{"n_layer": 13, "d_model": 160, "n_experts": 256, "experts_per_token": 6, "d_expert": 32, "d_shared_expert": 64, "activation": "swiglu", "moe_layers": [1, 2, 3, 4, 5, 6, 7, 8, 9, 10, 11, 12], "router_score": "softmax", "normalize_top_k": false, "routed_scale": 1.0, "balance_loss": 0.00152, "balance_bias": true, "shared_expert_gate": true, "init_std_router": 0.0391, "lr_router": 0.00114, "n_head": 5, "n_kv_head": 1, "head_dim": 32, "vocab_size": 8192, "norm": "rmsnorm", "norm_place": "pre", "norm_eps": 1e-05, "positions": "rope", "rope_base": 500000.0, "rope_fraction": 1.0, "qk_norm": false, "attn_scale": 0.177, "tie_embeddings": false, "parallel_block": false, "extras": ["capped logits"], "init": "uniform", "init_std_qkv": 0.0395, "init_std_o": 0.00776, "init_std_up": 0.0395, "init_std_down": 0.00776, "optimizer": "muon_variant", "lr": 0.00182, "weight_decay": 0.2, "lr_head": 0.0153, "grad_clip": 1.0, "warmup_steps": 200, "schedule": "cos", "final_lr_fraction": 0.0, "batch_tokens": 65536, "seq_len": 512, "doc_mask": false, "train_tokens": 387100000, "steps": 5907, "dataset": "wikipedia_en"}
Below are experts of layer 7 (counted from 0) of a mixture-of-experts language model. Rows are named router (the router's row for the expert), down (a neuron's output weights, with its number) and show model dimensions 0-159. Each number is 128 + 32 x the weight over its row's rms, rounded and kept within 0 to 255. Numbers have three digits each.
After each expert's rows: "raises" lists some tokens whose logits its average output raises strongly, later layers aside. This comes from a sample of Wikipedia text that the model never trained on.

# expert 20
router:131136180154134151172090084179105165154095140148073122184128180117163145158122156086090157126119109127101074156141072167114157132118075129134104135157140159183129116120090092109097117100117158106196120127166165115171068094123105112194172155143175153178106071140086098129190111125144195163097076143055097130147143147130097127097127127117152155128111079060169129087124080131130148136116137117120137074179139185077093160172116152145166177116089075105116068173117125140141141101119128
down0:118140116107114092168142113166124100152082141136171126198214133140157163071153149143187121097156190145157099179119132134107094079120097164116080066138111102158163132111104149173174101108085166121104124112109145191078060127150134102103178098116136136181109149113168155109089190112124154120134140096145109133147161129141145120101097089126111123098172127106157101155208078142061112106164184080093089152140097174160162146118133125191131166129145098147102126163126128108113114146030137
raises: "S", "t", "H"

# expert 210
router:130147131171179142088141086123150189147093134102118085079125085085077168169164098081126113149164118115057101119085074107151180115115063179159148124177155182182174123108137107074154133160118125171140160177164149161127115145162089150186182086107102147175161127187072151091165105152097188122110146091138109112125148110157111127125105165075136117119136112157145118130099120062128089159109088137167116088170133121127071090166118135129135092080101159118172162120094133132094159171081137
down0:103154141098070100165103137126128167080144146123122118156133078174088100097141127098112165099123138138120156122112077125160141085154118188115099119090201088103135098136128134128103147081091171089095166122148103114160180064193084124151139083114120102125101164161111074149098125078096167208172171175148156131074163171175116120168153125136123177160160139099179182157115122149066060161149097136120098121112143085079159152161174137135194085077112139151109150134133080103126151163131114
raises: "their ", "explor", "the ", "that ", "its "

# expert 84
router:158169092089139057143125086107155129100090123171178127118167174196108140087159098112119141114130123143121184103169116104081109134113105114128108096105147136139145106076073149173156094098132140138066136095185142098095162102173121149151094129122059107189140178097103152126089103148159116093102137103144101112096111133101147137173101117160177208147086134078086140109096088184111108134182107079159169101180146177138140118176149122166147143092130132098163154081101089059161061102125129
down0:116070164121149099089155149092180113132170130149120185158125142157158126190119070121123111171089126140162074081131176124148141058129170123129133148107180052118141115174170084092108139155147157140091164123145170067110134098148135144103121154202118115173125149164117169142139115104155084128162161109144147134103112075122140125129183136111157092202179127081133137188125123150190131171162155119159136188049130118125122164123155130177071174147132142092098152080108174128088127066128126
raises: "until ", "later ", "however", "before ", "which "

# expert 63
router:118061110072136054146130118121118118144169172139143141087183189114104133132131112081114099186144104168143184157116167152136181152070116090138122126087113091053078082144142178136169088167113095156174145144167105080140159140137186154064113121131160096110123177073118148144183159173120153086126127142121109126160121165125101104182105135155121105081193122074098151135106110182138142170106139196148128180069149133146102098090082108126123158138087119131141128107137115120149145058156146
down0:130175137175144095162125117125093101106086132153066116097088153130149181139133130135101140182115111054126193100107104106152129115129137071139176107089159107159147099211136111112095132140151120079118092161123097142158135147166152072175117153102113135191152154186048113133142104119108120120117154124199184123122075117149148118106094140066110178155108140127114123118104090135112109182184183124197084116143158110087146065109143147105178102085150133153095152168109131145175097085082179
raises: "\n ", "\n", "\n\n", "\n  ", "Play"

# expert 89
router:148148110120097158077161121133147088139108162139135148132125149097154177064111124176098134146086105164147171109134095136164124168103133130168110099134179094093077126069080137088177130165149109074133133096123156116100087102104155105143075184136093081083174145094139128156121088128146121133137166076124131172174151113156128113205133117163144149102160188065108130111110110129086138123180143128178172104199094107089158118121044128147086102129061052141184148124077150171127118094142153
down0:155113127108178129105131130073093092105152128162127152119136114070112140093106198102160192061135114144085146099193086121134116124148127135111124119132156066130112095187123107161106123155130103133110140097152186106087121089097119175138123070118118128082075142115166136133093121155103146111117162152144086083144085093087080185143069122108110097148131174109195125117141138067161134123194170167030063155121153109135123072154150095112182158145138081173085144118115143149114155186093136
raises: "The ", "A ", "the ", "a "

# expert 122
router:146162219115173131146105109127153108196112140159128135140124133141180071085134112133144133117131090114111125180188135060115088161141117087153141109146154145157101135111129080109120081127129123167140116135112090168114086137091075129201212155106093148171058058155094138131118093129108128117098076129096127076106188079138142187120116159107115133148079132092103091095112147119132156071139174095085146166149125153130160140185158138190153147147112170077120050109118111140109167173134113
down0:167097108172111151088163122125083088163142158142210096126155079131115115143084109094150150140158125137158102194130139102145137173121137119114092115109168124101147099072081138099132181146148140131162142025111080118144115143136161124130170107126131129084129156111158063080141069131062188148182137130202116120117142123125131061126137128140123146119125123128152116149113113107131171141164130130103175095113077052096132161150068104135151151186033110157146087130089103181137110109119195
raises: "of ", "Slov", "on ", "among ", "respectively", "Poland"

# expert 163
router:163175132131157163089115134125130134192134163175116142117071142130071121149137072059133092182143150127095113161078107118173156178141105177117146163125148156158123118149126166068175077194146117128136110137089154131166060096170110168158173096156075170160136136163083123107118125097094178143105118116161114117131133164113111086121123186083141084159092084155113110162091144085134106175153043165185125082090144068144121136145118148134135071163071118122115103082140137142084129134087100
down0:150106122112164101120134102187186092106071102131119132106213119163118132159135099165100107122104095116114070199161130049148122159125155126112145127100188119115108066160065172120093101122070106070144087105112086121111082123095220104154146114143112131066163076144141113099145131127155097067125135123179117123126163122111130156133103107120116096142108211179118157081135130116135148179100177108092120149164170169126112096114165099087126156123107136174103123186102121158174167125105168
raises: "for ", "the ", "on ", "with ", "its ", "it "